From a checkpoint of a small mixture-of-experts model trained on Wikipedia: a softmax router.
Below are experts of layer 4 (counted from 0) of a mixture-of-experts language model. Rows are named router (the router's row for the expert), gate (a neuron's input weights, with its number), up (a neuron's input weights, with its number) and show model dimensions 0-127. Each number is 500 + 50 x the weight over its row's rms, rounded and kept within 0 to 999. Numbers have three digits each.
Before each expert's rows: a language model's description of what the expert responds to; "mostly gets" lists some tokens that are sent to it at least half of the time. This comes from a sample of Wikipedia text that the model never trained on.

# expert 48
Prepositions after released or charted in music articles, mainly on, in, at: number 1 on the Billboard, released on.
mostly gets: " on", " album", " across", " You", " hit", " upon"
router:528482470570493507466431503590466530524555403534546517507534532483414542550500460537544387429491540458563538540435502554500536544559412547595426495484461402507441543564507541456512535567502473467435468490548465591516562412548506529422449538412430453471552491457614561399468476418466478470464589509491433470474515465543515439572574494447559506437497425498548473522520494544570495460502
gate1:466478467579569444522515514385568515518432432526513518471523515495470514487482465499506527492541457511480409478516362468560494479517531483520456468567427536564509528462522676574477498510422499487502510528519501519639553486538472441629507465497486377562500462523499593398480518569496544503460508501563529440574524544447502585462490521498491470562548482561486560458606501492467451413488
up1:490472462527421465580526540488603545531440394504499555538537517562607510529583511421572507538506563566547430488532439526583445493558570550522505548547414447554568569476452525475485523467464453445522496518487402452538495522524465459426520508438549442547438384513494594438547559549461577575515543505498464493503650527463581480507453501479484491502534546538527480502574585523450502471473
gate2:552445560505551453450497487598452548428438488550570448553574421462449541493511526501467501475527524546511449540415481496521502557498523566382520476608539430510456529513534591407462535388539487537539440521487500493512450533502436509462502455583532590500463419475521425478554527562556547412504480457471537460401423459541482496516491572447477526473455569472522399503526401587538547494578
up2:456495500520477551507515500423515495537559429489497503523423449542463550494551457419452569555509492504402471566538508487542571406523422451569569579464491480526490545551444535517491416551449524509507555535450461492502581424512497428568553444461603517551582538516422572494492519467478511515572563581489500521494545468468535498429493593571630416485535497503487529523547540330468488443462
gate3:549543511504432524564558459461430627583483520497545377470547555410456438421551488444487500432390463466506579439567362384384534481546491484475530453486485492532454458571465469477467430544551472479388533481527484483518596463530575550433445536505432510475484530502529535469509479459528528458510497549590464464444567515461512514509515552529537503497529497508445455543502543492435568512440
up3:432481462524562485413538481562476626419460550495434573461467565501563563450493482498437457451511504562486485493482518460513420510534537499472518473458544533494528487514572529401516560494494453421535594555570488482569506500546458583511573453427612517539537380444508491505517445481565489484494443590469518419612452456476427530469476547492484493499453495634482558460443435529457497421561
gate4:420447539450557459491546503442540466559478497593481486500536409511574579480572460512421492574480494511448505518385468457512538554487452474533494504547481484563490496497452500580553470513538441512536483432549445474568498570400519439559501417552368411476556523478551462538505467448451478417464531471540580531435542541385474466505543525508590449566573457506429535528513385469541472569520
up4:629599524407496430546458501518411479483559521456495524384498554519459583467521543503448550517523484459508567441492533616472471435479535482461470572533588589485536510508486511569464403520485523453475420528573588507477423472453468479531513592442543466570548499553480537455574493491544468462494521549485411484505568464566570525478462448514499508458601467519487438519546549493488607543593
gate5:479474508581535468508472431524479516540507573427520447576494547425464500500415505526538469413448532503451500451575519500564432528448441505515447562544487503528564432515510494611550523521531474439510557490434551498434487549499416413484550574495593598383501528477424493393454537390555481466397515477557544540496432473506594489528599483497485433481530425413448493497491493432538517490547
up5:534518495449531511483459527500444544543485458467544502526410563451504452470553557414454531536579434444604481565548416434499435466486499464507462558547425550543545478540525575453417464417458448528456603444522473574538491566535517507489535516376502580434531573505563461537569478497490441455462469494460445488449467394485445462480508537534422487395487417519457473439494461384491433495451
gate6:587572530483490526513475478485544508479531460467533489472478484450434455536463521514503499563527534478510487510480543505556424497486527504439534464537472575476459637596473652445508464470491523509542461575406398447492382519449508434481521445523543488556454459512534520420445483464523540507509578517548404381443507487485499538503453458498563516591471490410524450495654543468545570556581
up6:499437355493544449548459460478472441460429561594409532560494508553539543565533495526505532461503478532469562548425479571433448434469576404440498504482522565538459469396575419574556481514427475434412484443503583590484578546605532524483483514499446469446532537484471562486529419537464494516478523570442513432450522471495516526507542546480550514466512479573411525525486436569502459525433
gate7:506491579664463479486531435473606506576492492462576531509443433518484527578464557524423499532497450613424491530473375467517493516383471530482457475500551542458538543467450456543494519437530485533589507550541456476482528539545494438468484546514457483493450505535501547492433511559520471441581405484497551466473472425597487444522492546665503475516441480552475504482543513465494576548585
up7:519561525641502510422486462526503565530491474498443528506437460476484527527470445431624522536512460504435531536540469478428531596425475545415450492438486512437503449520473494479453417504537499536492542477571460431542509605476513426465453506512479451451494485463526580548513531383597438466531468517482485441497477423551450404420543413559557548514472485543503438550467490488426637434463
gate8:388481445515453470582623490417462431510503518478460535503496536452461559488468523594477433430522523465526349541519571571380526534442386483421511478477505391511482494522546417545502527405492468509492524493415586466542491566522529509482497498486517547440538385459470518580505537478534441538522464498439470566593460552503422460439497482530452439565526469507439534501539483509467475501478
up8:530512515481594505533590492492589559537475486537616503485486484513495396544568495412488496444406507475508545454563442540469459498482473509539495502493601566445548480468448524354467432531588483509478519532503485518459631484433448520461574454580559515573518515562520506464494498529390543497538532444503506470509545572454491577524553508504612421513465420515480535486425580458572512511426
gate9:519500499593462473430534547497487503565503525461453553420466568441523435536384600467526491468480569540594488445489565535573475454369576458513553523623454545434555487483484586564456551442513543417520426532505471433561412510492549498482522474522449470507449511487491527534510523464509441482501585488455597483538502529539430506570433393511486462472462461483488472437583465495564460436572
up9:524496590436554463502469514453520457437518610489541490474438573534525453565478546571476530507598465492523423582478470598496475471576475531545522525411488528605447551507490506487534539531490532498561490448511532613557593452518601503540397587570531528566458463465417536530405460505563566589531456520492481555570553520495558428484459521438551477577495494541522481458514560438471517430538
gate10:461423447519540508584507455519487587555481483548461439546473546451545486508495489545472483566530455494507543447424514509454518509562485483512433494614411556592556439598474497510540546447583389608452519502485457489657537411496482542519463515515494489504522491547496490439546434488463537496452521499556404462573432459538534510419493462578536533564517471450572600452548570500494542471410
up10:466551469501419501509478508503504437488590572358523522425468543503455456487511528490516519465508546434481461495501577536435478464520577611584555535463512538551509554420514443507522469527476592493653499548511522434429516540434480485468575494491536477541419435528513524502475529546415431446507444543516599494440494509497436475521546639381448491475548453542431470515478423529447535534536
gate11:510473539502431551414438458457450456494454458514512415496454494414516439424529471471489539559627524537532481496541469521467523624503434453475666515457555544579484552480470466459470461525543484527422416540553507501439496526518565515372486461533551515467471486604481573434516557548486580483406548584464506462566470513500507566501527464511521447493474528447462520452481481520424408417515
up11:525552587448551511594565428404512516535473577430478558607462477574507493525488500441498497558470527426559503513465549489510522500464526547628406498504526581500513393562479535451463553457469490505549594441519442407526547515473441564623467521541470374432529506407540508466536418479491558472544466464523579512513470507454485471508449516520496471518516532567510570507574576508595505512503
gate12:516564566378473453556494391597410466558459511533432506484515500537424525512577430510528488466502467511505481507571504467457462557503375461542561477493508585552487459533400551494539538418413475499491499513553473479495581492563474497555605408455517471483524485487403516514479537436558500589510541609425486567513571489493596572538599436457547445471535530543474490500501523481528449527483
up12:480532471503440518559408454576392467484507492476485555453449461431564497476437524590483464487375483523572517509504548436486524442516535490502468553451475443495458482447478493495448432510512528433442505501552505579505613551434536559500365419426446462496474502401527564571546480487475514426579513486529508433515475514516548497477502562485454570492422530633491421481481418514537612526442
gate13:551571500515520562540558431517580499511394428537520528464389486482477501516518439606422491532532486470484493505533462476402475475518522436541445491548519565552473502594439457559448494458379403449543491559537486515506630562498486483454471460586534498469449481521598491485553513554561406509515430559446587522516478532506514471467511500455542469529503412535532565374565503567563503552506
up13:519459587566503489459504555508486539459556600383443458480530430565470483514457483425524507497571431498421495495520530587523493490475470501452574523450499452512572483457480404456475526566602586509483497506461536497484415508568492531520520507456499475515555438515482536438434502457421505573493533476482456388490550500525534574469455443533448445466548592467448490569465466395345392440505
gate14:575460468495541491474405445516541451507463518526591447471556477461494469514474520497440392450443484507517503613560515515549531566472483373475578494472531405489404476459594558503430582462397538499496506548466517530493506496554458500469519531529468483473450600478502457472474479549498466421449534543445605494463474592408466524505565523482390422564537589486515512535498399511416505483440
up14:527542595517452608546476513529576536509622523464487518512503477531478523480534497464524433409595471547593520447554461527447508514485421439597470437470443556492436524469458382562538470434483348532490502499537536522449629514558591484575515510439564502462484524519446518471535577438576516484481518491484440466511487536407510502456453475496453536499557478544498495564579438551524417500489
gate15:480467475522524440565476518526479523462542460509508536501540525509461410443435557473607415402523472502619551452550519510539452490461510443518550402524451488531546505438562465500461492508535464560494431495469546476474443584555535486395544444528506496391527545494517499451509501515463514419502580486434484502509465607551480491391551399508358485468494406609439486490441549467550427475530
up15:483512518477479484504411508442484500529457452529448542510448492520549507491436587572543409520454481532558514411461537529512401577433400505519466462442441454417475521405501420469487505481460541500420494406499525530448484484518461452432505466549461494527427540464552400470530432453458473498473567567401479573488461513505459491497524507458469489533454454513556387393594618399563564486529
gate16:453495450415605510538453554496529478511588463496520495428638474531456496450494494508607450544472534590548446474529520493512561471477480486504513427537495583607491531567506417611580513505434495554454480505560476405524563448505505437526533561455501535576566534497535520448389447492445538519516518572424463413506492459479483537574499507589535520521484540462512533413537549549542563442412
up16:476491486430568511538536532569497424520569426438482561506624453486506499447608410472439430470485568572517390465489557570531585463500504451436534440548459518443494536532537425597573450568475490513471493388538493489506508427627461460502402499485524531531521496482558519396494378541534532495539503535414527420451551474525503517541532491530545476521447479528511500484499535572516475489429
gate17:460455512454375458486426468472462474418478531468453432559645460519443514448514483556523485428492506473546512495596394575499402507489441545459435479559413483475486461465547447520506494527531559461496445562446516505540567451403526477537495454496507536567565568462545423493518425545488536435584509598531516518528550472498511527457437545531489537573452484549469446499443414455503611581468
up17:528468558499509518458495545558404496492590453485464572490475524549507455456549516405445459579596466526442518482530525573495469498518413382466494577436525476518509480507526494593513436450431500523570556453496481521440478438551554442515520540552527531436537449498577602540620566529538410552458459472557484492486465551465515435509393478516555389450606523458524527495563516562535529440447
gate18:484477483498442505558567415481570395537453531493515623517468457516465468450624457511438451534555507413453510488367507547516440481504440494503544517558459573510460521455523442429441547477506510421432494517556483460467462491483609456518494547611482369447421603554521444503509480506448511563494548491521510446562469558501482504498450563536523525420493515591532523484531520593472539581479
up18:526492491492471536565467447501483479546470426459551524598506465488363581490439470535360480558616542453413512565544501474514484467475479580569514495525525467513504468482621522529416491474506414434473550494547508524442496482537551461511525457484469485489504630562465528557533456464425594599557445442511552495558539497536530485520418561477449494436562475474600512526513486570428482496570
gate19:531502481537509499525528487543554546457496544548450500487579441420529580472555610514547578478455529541593417648420557432496506474525444493490520462519429437472455513409476410449485475472427540512481462558523504530468556530502492503470469471515473433449506403435376538467451569490478508443504434477534564470459567461432526465514460494429476536495479607484523375467573431490463521423545
up19:406490559504531501506544516467543527567513458523417576472473543575479424499529369564543449522511527540443622494472546489402520653495603493499463490419547484529485510546476513544648420567472476507459530481444491431429509442492487570516464467556533479547457472596421402524540490587492530504531494495480542546523492571502518561550495479500528500582495413465531520556457521564479456480495
gate20:490477569554459499422515518452474544515477451539475526527453468460579467534526510543573536486555463541546480556484602401561524523410539480459510583612580520466526424568426501536534520493448561533416553484425521569577592521467495517516466479531451607507448631496542452526488483607485578426513483483458589524509519496455528394452484525540506519499381521514540475509485442446461579485533
up20:451559527523448563519463432473537390519515564497505553508583530545417536483517514461481473513495520492472555512474488498445455521459517524491541445492436589431455575475495455468489485508476469510531419411604497540450559474468541431528528450485556454500529384519443518535530522464493524533563418439585519426486569521584624561516453605563531556505550423529512565406564620602489473503503
gate21:419528507560427454510504506434458475463507462492482449495452534551439528551503483476548444442519492530471518463574449634556617510465476504456498550503522445426383536430504474435451543591546548522476596541530503496379513552424501399528590509582489546585498517493522471511584570488416435519504446509435529548540528476464586510460573536461488487462551486451581505489431457486516553438423
up21:506582506537565508487473485557472568597486504498526553488493440527463400499488463508408566389538509546566461496389513466581429491407595497524476407479484536521463543482591452464555489544529575464499553568508510540593546466482583466474457513594459477522441531490526483487601498477474491524533497561461503472528585510399494459508526476408561456507388445496543503455389468515409532547513
gate22:438620485452468432540495460479540517555496551521545506490428523486523547590457531555523613587463436544486453502450439456546379446515482513493464503528381432474523513525504412380495492504473470551507526465502562461572512517553496468486506537492478501580560420530543472379499470540602562456457475534442557452418497400481453499487484531482432501417402535441496521480433476513514602512497
up22:500475534458438483474545526571573469491599511446490474500456558511483469453544573487541525485485568516574449427511534527496486521560547593425524474505352454448473432486480458450541506506483519534474425431589474449498540560519492474448390416420529420508457397537533520480479494474505508481462550464521484495422524394478565556530436429549520511645503507469566576527489561411449550581512
gate23:516427505423546529540535430572493454563398590487566477480531463520483542554539503490539446506446586511541556448565601552521446495460444544555507574397479468486567480586547553496484474446450483466449413524453536568471644606461493510499420539474554450534483467530498435429439493498446475562531461617530534569506508484496521542526579537504517573531552501475606457473495492485550545544542
up23:402589536534499519488377494467491496566537524459513465444502551510539496505551487569475519555533480542394551536534492522373539481507419560478506497523486421416481576527502448528532437556504420511574414522498460452519455473519501435463514463506517486494467540551466477486565506403495605484450550463519525575632500484522533534556410508529607509443484568453579541436436434473554459523386
gate24:534562522520584597468531469384500533373485521498500475586432471485530501533497460531608551423442456521542486445480485481529439520471484522612408504526550551467537427593530559439457530399491521558494470513524618511510465531524516450512518506573418475604535470491553483508522515522479580602455522452504504550496432510515483509536542521503531565540601408600522472495458464450487511459405
up24:501534533487503591477537560501546446487471526493448510583427463485499452411480429600528589463479497501459513426418475556559486488471458485544407500503520498544523523516631524481476493466439574538566578444402542578430489499447530455493494570606454422567528420525565552586597537456485457448535582496502486525521502475536466490431526556538492554488526442503570460546545606491553429557454
gate25:525429481488589461455598431582475561491577543401510650496520442490508507556442516493492408496550440491522454514519573526499438545441533501456463556434590509507524497534405479553541456441458516466481454507475549520540500498536519472405391535479514467470508418442590413429567508609563423436424529463507457529475486557445500446499541496589561518508465501433518536557499445545497493458507
up25:467464583470423459476511549460528467518442478564518432481519616487482467463448465463428489517523505496558508456424546509483539531466542529501501495571440496434488490519516472512549455477501506425560581489547450527541584473396491504696619543549485543563497487560450497484486468465417537441528583421515533471437498502524556525575457494399449529555444597520509479479556526415437462437577
gate26:518523433562548467539494538547526483534422488576530474429499522508530439503546479469474514451481569577464521503466517562572471480514464459492575560567477500525499422406516526504520466502498492579488489398582515556484472482409527501504557505584399502590594648456508513438461456556478481468450572556449520589524473439434525568612482573516517508532524415467521554591490509569410495486591
up26:480474446437489500535471475426565464501587446496589471525438532572538489404478520549545478517525509470432366461490376481451517552510440517630481466530509537556546516527431490489419443525443453466494501516500548497469495610496434500486496493482493431426488462482460511483450438454458495519419521592569504439430429590478490422450473501508497414518531498546507589396558489416491482553398
gate27:516471523534460471450472583474519445562481573463419500549518486586470481541508533493468525572450435430447413553501539450431379508493509573476399556479448528479484497410483486476492488493485483461564552493587527599531492483474500504489456441433561426529483552641495485508509546479508501518503500464484629430588521429666543521483468597445483508488532498462477490426485479533506455415572
up27:470450511630513551489528417477452544460463531420497544522547512483539576556506401505550422380582526557498519504580491496510598506474512448507542400580536510548532454465462487567465516458557529458554427441433488443618490471502509459509463521466390486533578516475519468546518495539527442477463529467519506460528468591433439523428489495613492559617486567590531579497499459494497531464524
gate28:486410492549564509506523487501436554513537417473544560461467451508450456468552540542521512474485439550595551461456537441572524451541491527420465473480577553555548513584573548365459521521454474428464536512581559536539552530547533440522549553508532480457474531651526482556487545500578446477487562430597524492539460537557421497604468503525541435512528540547500428566492496488475489383424
up28:465468498521513535525509480531475517557544519484445472601507482540510512528465504497547555542525499433358556465455456494473504459431523428546522484464563533496389440419476559557499495418487550426514549543524520527403501527465524498562580418537479478549495455466524485390454551524516474599484519470317454501375516490442448464491512547458480556502540518423565594445529467491471576551576
gate29:441488470532513525522378520502567478529570420561545531547431514568521528441519540390436489498503540467508507451466520498496401523526550483530423561595495497561520510537507518496479540461469347499445466471502419508474501453531457575548489525449501463496558474500503508456394543523572542551514481472443608448510485505376534530508476561575452486490588413532486396474429521399595451512538
up29:463540401485559443567501544464450525530491467566479464482557596526516556473510437523604446502556567471449467459480512480531444452547498453597474529515532581518582564605522525559564565483570493592545480583527420463440541538503488538522578449445486422525541502487429529583464529452533481545454435537438387481489467399473477551503492459538474449461432503592498506536490435469586433478436
gate30:423515423450549382589521468505507503475593600446489564584447527538514544475464512506537502470508484519464556531554445440503587506484456571520471489419421470481530430500419409507472499472491427452528508507516407551534473517530502499495596494414529497476435448457487552540513485442514481442488475478592470522506556440552563447492421555461562510409392432602513466510563488496473482630445
up30:487623506485466489515481494474478555447575543471587575523452491505512623467493482466458486536484386422564580519520455376494549525536588521513577564432512487481524531459544489521450502537514429442472492440586678456425495477539393506457511498536565504478521472550525425527508540486508482458485458482462467443497551441547479515496465471502496448468409516536487586591567486389497498530546
gate31:531494514492538445442413615483450439388451503517544443475514619480418477562503591454466491437522475490579530532414437487512456503513506480573549461513515511532482484499453516532527503520444485604495448476448486575379457556516406514403455531583471568448420501463587449544514526488543427466526486528464444494522463529505476491379482632459453560512504539474592530571464486496504500484457
up31:633583460512544482492424538559518385512503537436392496531500547488477514438488482537417502434460480363548505541433519454437598502511466481566540437451522530507490435485489481518447505489494489488463470518528479547427533471547438513509425480566515529400514448605500472538425500379515478514459429604407467471440523541497485529580547528405471512543439511467470447498501456611519538519511
gate32:411544499507491540475502474494517422471502517502426458498457586493513581367546480511473541466562523502444501478496453506482497406543485585537483512433520536598536458509504600440495491488505429462566630501523473517475573441552531510451541524455447476399517490492418466482401406472436468614612505525508525402486541502414542476499583513434466512589557537517563562553429523484465488460499
up32:489454409451456430546461469431548492488488500498494455482528410523519357611447496554553541487560488440489478452476470495531470580455493444438529459565490459484427435422534438482515496463546627505424515438496526455519409494465456502503416426460492523544514590539543569383555500483513564521403501520505543551449400543501502495501507471504507452447457456565370474484429522486474424532534
gate33:503545524435559558512483561485488443614590422503422632560477446465480482519480572471475418492541508453463502482474497499515517501568523515485421509546484488497499538498498474525572590540514537486423481457429531521507458438520552575456587515543514456499434547522599449557492563568452487520432461511506497536469532435497514515405506533443500527562515443410475449351469466402462403494375
up33:471484533518511353485515549520497442453497461511559498513466500571419512446495578461484501525542530510571410503450433468506524517534419443479584434534493552558471531460577488462479478450431513493569498470403471564444457579518545517537556590459421511491480496570509532426505391487477404530531525453483415576524371493544530536471457625586538488519546452465501595570461509533548533530468
gate34:554444487507524594591540486438453471571515479551388451490522512574446532534532412470487579464583493548544552473511585458551458480423532478546458531530434528497498514530495563440483406436487429508517466552494572498550529578509476513490524369528484415441502495435507554490586440587497467452503528447519572525499517556518562484588541588470478427538616531508562520508441477550561468596533
up34:452443517536562473590509548544394530513443454486416546536519540508537460576472491476536577504530469521627513530476559583483486390503492555541467354466558530517488517575498505426424448491564401520492505558572522545544588540525599521465500534446521483507431512479470465485512572554570492459585524400517521542502476544536464461560525478452498491484524479461465418359549429525464483474482
gate35:454506473480523474481442564561498608496514439408487453437476524553458472501520597498448455449471463472523492478562456439428600505438472420424460466547499553484528469453559538428475525507521501514478427500485568394483507524454520515487538501396500441560600476446463630478462470555588448591553537524556472521547448508477445494500383474513455563555504550512543479543624505531510396458456
up35:403427457533540492443479541438498464554500580520424546397440494527540462425391575465516399445545469504584491549506610448505502507453415520432533418524449499545476522522557498541508448431475540507542461509426493408516508508484456516561484456462465484500480441538567565490483476501543484638526596548475462501484565491481514493497516546454496547495471545508542491618595431624501570482471
gate36:425616503495536536488455502512442426495530552546462538457548462540540541512518556489532504432416437537501599472511528550490441492582381546586419485472495429489565454408455524494507466516481558477456426437418525524420555492489458481443534531586577554558486485477512469465479455484553537520462570480527502483461560405567542574554452555539528499436386466548591578464521562552504466418484
up36:478481553464440482519642480448498558479398523566540457496549459523512431550533540582447653461439485424481506546562542454535523573465596554434499507543428570512516529541527506538457418500651425527504579517573463459469465523566494571567440493470470497422503558498471502454554520489534518511392447478526550471517474429474465531473486475512495492530498513416457596496453491462526578476463
gate37:480617543505528471610591437480514581459515461502593524501482525502499454545476489529421502528551573516419486477491566422540518564482574522497433569492401561514475492539468493467549462473537446397556403444372491617514549559472527516544523405466505441460551543478493500513435451581512508550470419518450527528476521435448572526430492469484468559501454498536524558434567456495436508513407
up37:540480476398517489376517498555536479592529542487365501497567572453555577461483458559520593570430531612478469510479484549476413494485503498509522461500590448471471531447490504512382500543457516525447541480537486539428458530602554540486478528543537550490417402396394513514524539451540474449527494510419538520469525522486408482528526475515551496520444520567449516610483440569499471531470
gate38:560438468592545553464476545518553533508477541499466488406515440489496608504606511475549382520518445526566499499472508488538370557429504481456419580549518482536530509497512453489439472467415520571433524581395589444572560491497454533466569467471415489455518483497499554538522562511509520458496464564575565511514519499517595509476447534410539531508544416488520576517505612572424512531483
up38:571474497570419543546488548506480593548464535537486454411452537467488617535530402424610491462531544567479602429339525523526378465550513473468518514533561497526504484535473562540540436544531497506468560512493476530575468559547412570491494468440503557470546549557521499539512529483459471432532589511557557460524483472497609588525612527491500474516580489507470491524504515482466566502517
gate39:449457539411420452562468465439502424452432429533544456435430481519478588610516468406525502464498486505542515480517615503515511500567502513502537480551536479588579529492435567527539454487551469532541411482553398535534495610573473465524565528496563616503463545488590425546495478453423521565464563501520528475563532436526527515575514487509568522583459498513517484549503574499384473506541
up39:543558478533497541465559469515465529509415582441516501555491528481488445390469518459435468561522568494385592533431469442438528533561560444544477476484500503487478437458609555536466521436471507517422550565535574455424492491507514420397455482593473425533553458451424584471479571586502455457549585477445543481556515480476432485505514425580435521475556453448521540562513512555524520586478
gate40:543568470528418479451501474571534539521529563488496534603601447581478507536464428498571431515479501399455460385467536499497519472504489437449565507567464563502478528493550473410615531572469495536493468449489526548535446590595438540429405477531536509465466493506531524546569541482476528587515466489432428417595449486505462541509481540483436490519458467549588558536460471403525489496602
up40:472548392486523445492456471497514464520471501505465486484572478507515447498453498426427482498463485477574543477493519474491508545570503565537466484560568645622385445522499378457537557546507451436436540559513511420483488463447511416541493489462457469486450562460575423425558446572529499584465495431483475496515445522525494587511433519402362482519497488469566476479524564546575475557540
gate41:371457564447538508498520471565491458483448449539473470472568520497422474351562526497432556528440474451555519600458545554474516441528430512465558443509518533554507561448462473539510447517462402430521562477527385513425522576479532468491560551490489519397507479403562486459449458483389479452420550439475504469522533484499511484515561476543459473498455468521400587491462535401480530542551
up41:480448506429457445487426490503607450468515454536504496445552432466472445526558483464383492505507522479505570593568425487419517512506513548502487471621507514463482477471502485425549475538495554503529527514506450502577411549401489479548477575534535581509529481553597519502636471591533548458506514526626487458476471536512448495433513462524551433581531575565441538565499553549556547567580
gate42:477416512488490515567456485484485484581447470463537493430488488479554500541514477542505520556520433505436531449424469487477488530633461496530491421539518559495493529475498560548540499460553407561544484520425465517630550515530476473649495505503439492574531493431505511460498498474482550503410480563536532416499520603504411419494513534428554571486519528643524602555386511587451514505458
up42:517498475527536490531430483517444614540513539548475509546419581526501528539414414545473482441463423496513559505529500442545564392474535521448510553408419519597472437501521390448548415482481525483568498445536498451515518519460462497467505494522427557447412447577499546518459468623477532454536567421505582557507398508557408530486485423495444512490546525441525535432607510458515471472497
gate43:485595627481505462462546486525547420495424446516572554533434569408514585560492535477467478522532504546533466512525489479604469506479418515521501485493562486479603513429487497597501486542512493509413422527573563518503410485533436521442579506540502526501535518439441417575469499497486579426405454495518436470479420432435452566504568424490573495502581603559497552564531549517497502507519
up43:549506490520505515542516502516379496486495462475494474554554484574513480460521567560487549435445489439564552474488463520516523440502584448563466490452457461556503541547499506494480554462494532525570555542420402415449544459496483497581555506525452517498559453494471466402462601464580481523522503459567539470470476596458631400442575401511488498552537535457478528429538555424362497386491
gate44:518580554510510502498482517571525501509452539482371478476471501444397484487550472489532498444404499572601540375518556518520505558545430372521472492586522414424553520422440505518572547618469520490468511568516436456442565591528572532504528483477530536454518558489477522474443450511490466443541597535460470489535602519504501447564499605536493533503495466516509482593519514529564507516591
up44:491470472479470477491548545437475480549484543530590496449547487604523503518568439416433520569531443488396473508486569543521480431492503511473530558435412614506442544438467496372542484453448447487552458431496605559517459489523533446439550593585483515407475450461505463510519496521513504579455500458583580458358483484564521485550456457445417497502573493479532558451552537545537487483526
gate45:481520584466532560457458543546493571580467543517463491495557529447529503472437442564496536481528391399564417473512522590503520518558510525547514541461466525420424522527446471506453463521495487612465521453543525480545506579510529515561455501339556438428528498502553468444488534395461423475506461437466517524502490524489383520464439440462466442601513493594510585539478595442503537485440
up45:470507504521519501532549564460462478430626569513527478518493501562506558483574445477480426485546554488431542553478448384471443535422538427535423440501498539475512529483521448570552499446521475429550463562497505469370472355495488496519506502554516537559518537474362540533618487533514452603454489543540487577497495436569589559510448523511560547558508477467443510456522459479520410478547
gate46:554520467534498518515489403471527561468504524594414617459490430459643481502582476504542494541481546554568518499478589386527483529560528581523636510576522439432614515508472488440459455483470514488509497519505514464459536441442433495540471488544419473485502514467488545496522493488620554480545508499503420535556511495488356466555508451466537482537528574499536509579474502461536389455497
up46:506496504493470390522530480472516537354549496545429575469488377383570506517497567480544456476430496478582547492570513415415517533625522586478529507581517418408578542470418490439515488478473510547482473532453483513493535536495432537530459531528442498444538511485419510505474486414526510517511444487483473443472509515517538511570609488520510532471590491432576539556501535405567465494569
gate47:440493527484554573521541453553458515498498524575563517474486587481481494568511439502399468421548541514580516475584545456491576537500530531543547569537545500525456520465516499564579534414544465600411482560537526468534539491580593512437445426415432624457500523521530531577483510525550501472453541493500595589499541457482391494420608484521469499388517566533479496488525500522531492557437
up47:579583470517591499505446580483474517521445514471510415645453462485573459552467488486541499484453525487424431495503385451492537582508492479490450461459423563548475480504490555410429472535494524562447467445607526566475475566554494539501478535448476498512554564545529445532538642562469485463514461463497565476457395537512497439484401521421471439529535521487484450567537548540579521477414
gate48:500563532576556337524536387612515414503544568568479498413561480429491505497465470515360468532481556516448423484474517411418567490470500528456436520464452540490468526523500537583585406471580543590501489524531526435491416491534490484549541505525516482436430508581436453448484525500403504527528509520499562504484585541501522428540476470458536539473477499501426539571474519550520473483494
up48:467479442512567571518442574527402523496471480513578545482481511591563550522483502431552518559540514465532424452451551479510479541453551545635434418475635447474489432419399567501376534550456503505469538493479590480462475442523558509504459434555415480570408512482509547509485409522573509588492553522503480528543464492498556610491459537455436533517483527538499520534519564448453509491492
gate49:524485570515535515478529551571501536351507485519516489541377421399584509471493447500555500504554429555499492610552500447542544556568470441541541462520439408468494542451401475525467498470395503570410562567485530499483381541544543477430543457481501618471565543487510522480521492499529445579514540497454572538528442412576536526502602475488487434515523507512473487517550502540553525533485
up49:478490442491509542517444534426542519509502413496535533462438451490569530500413494412476388492463513542523531452511456462567466424458607583495543442540464447514570484496449498532534474558509463519457442500441576457621516414509402482535489526427520596485503528485476477449548584511636552482594604455500502506443499519588516493500539546552445501617517411447492465533564504491537522474551
gate50:416484491485571496514513513527452467515539547473493477558522374548551576502550410469537454498441508571422415502474486446527541575558429541565570464472520483492572537470499479624519495522512563396500548478494473548561513497518481463490448517489426433479608575431439534477466460562424455617363503582490452529524480594468526461522472536546522548474510531531426540525513500456565478587551
up50:539506578515472454498531520450448485525480463560565482440595585516531446416515531465532571557610486556476515461508561433482557425522578464440448458506586534595449476465585515500419513492559452480507463462491406552483472567497501475530505491455533571574580445577399553476491510505532554525523519580487531553526499463514487551527553564420476427506499480505588466534564457614400429563546
gate51:534441509531506487523524502533499570581471522520510512512453604594412494506486508602459507543520534516543549406506413518460575418546466498520631491422489494433494460537483537476446569508498477477558589445434591613439483497504589480530511547529470556538370572461449561465552509517505414463539435478520491503583467522487521500493553513517484491504404451472569636456502439531536479559491
up51:463481477549452418437578503548557422405492498473517578511441503505443497551435567480457477476415566458513519484476438494588471485561550537503559560520459490439468462579484607544584521549395479507504578517515472549484487465496474489446508516493474527491454645490533501543570447507547553467514570594440527548636512474372490537562452442520482440502477489434502613536492499455517476511567
gate52:518497492438524581517529552410481456468551462517488551530534540486482606462556495468513558584590423469497520487516635575473431418490493517531510446518540590568418435499414543556499515494480462501429531465517410536407483431461559545521535525446527508575462574486559484530508567606503458457467496419432522448575546521551465473595397477487551575507492488507482509398492463445493466444464
up52:520448472465523522500535545492515603593473466498607616433544505440604519495470457518569568514477444464422544582556633466467532481476541541516414574535487505519600529433465505424483560535444499483534544530585533441509427449406503491445544535495485414427449442522473508530514445473534505546438517576502566409534502456487513491467478554405479575464494474492523576561446452525443509534530
gate53:485525493527480456538525489551569513576515439542357475482501532565503491418449490517512557562465507494564485452457452603640546541498539417463518553518529480570465554492537533516499509511550526587517411468601414384404463470554517494537548404436574505480493442540544531500481463465527518434516534485423533417435506431434477527436521416492479427488433527417547503523541466456535461479557
up53:512457353578455466484537633508461510507534484580359510422478539535483548481417432492565483482463501482427543542477459511548537523475513487459475447478530500520517496493560582477407518496493561508471447458568413416471450428526531499541486473539579543478570446480565437511554486438482498507471500465411500452533454438418504474506428407428476502466433527464573502441482484469605448545595
gate54:570586494469488552576452595539511506516574507428497582430472528492506525531477419472438513446611482553481464464561578517573531479531467564584558480491575457523527478524496519528547519560499562523583459500495499474584389536489517485543557480575444612488550519430450592514518558538448613445543499563504514615600471461462429492509446497490527544466560486505497443461512551470588503426487
up54:591531501483519479500503455597585518569515521448538527554471540508491425428520410465462480451599484531416471606480558517547531587520553569460555427568479542529473456458526545509567487482408451426461532399550504574526453509464480565484607481549523534550588483395476511526537520535544538470585422544531506468577479510538518442481546459472476558489563450483577411439475480563544539488432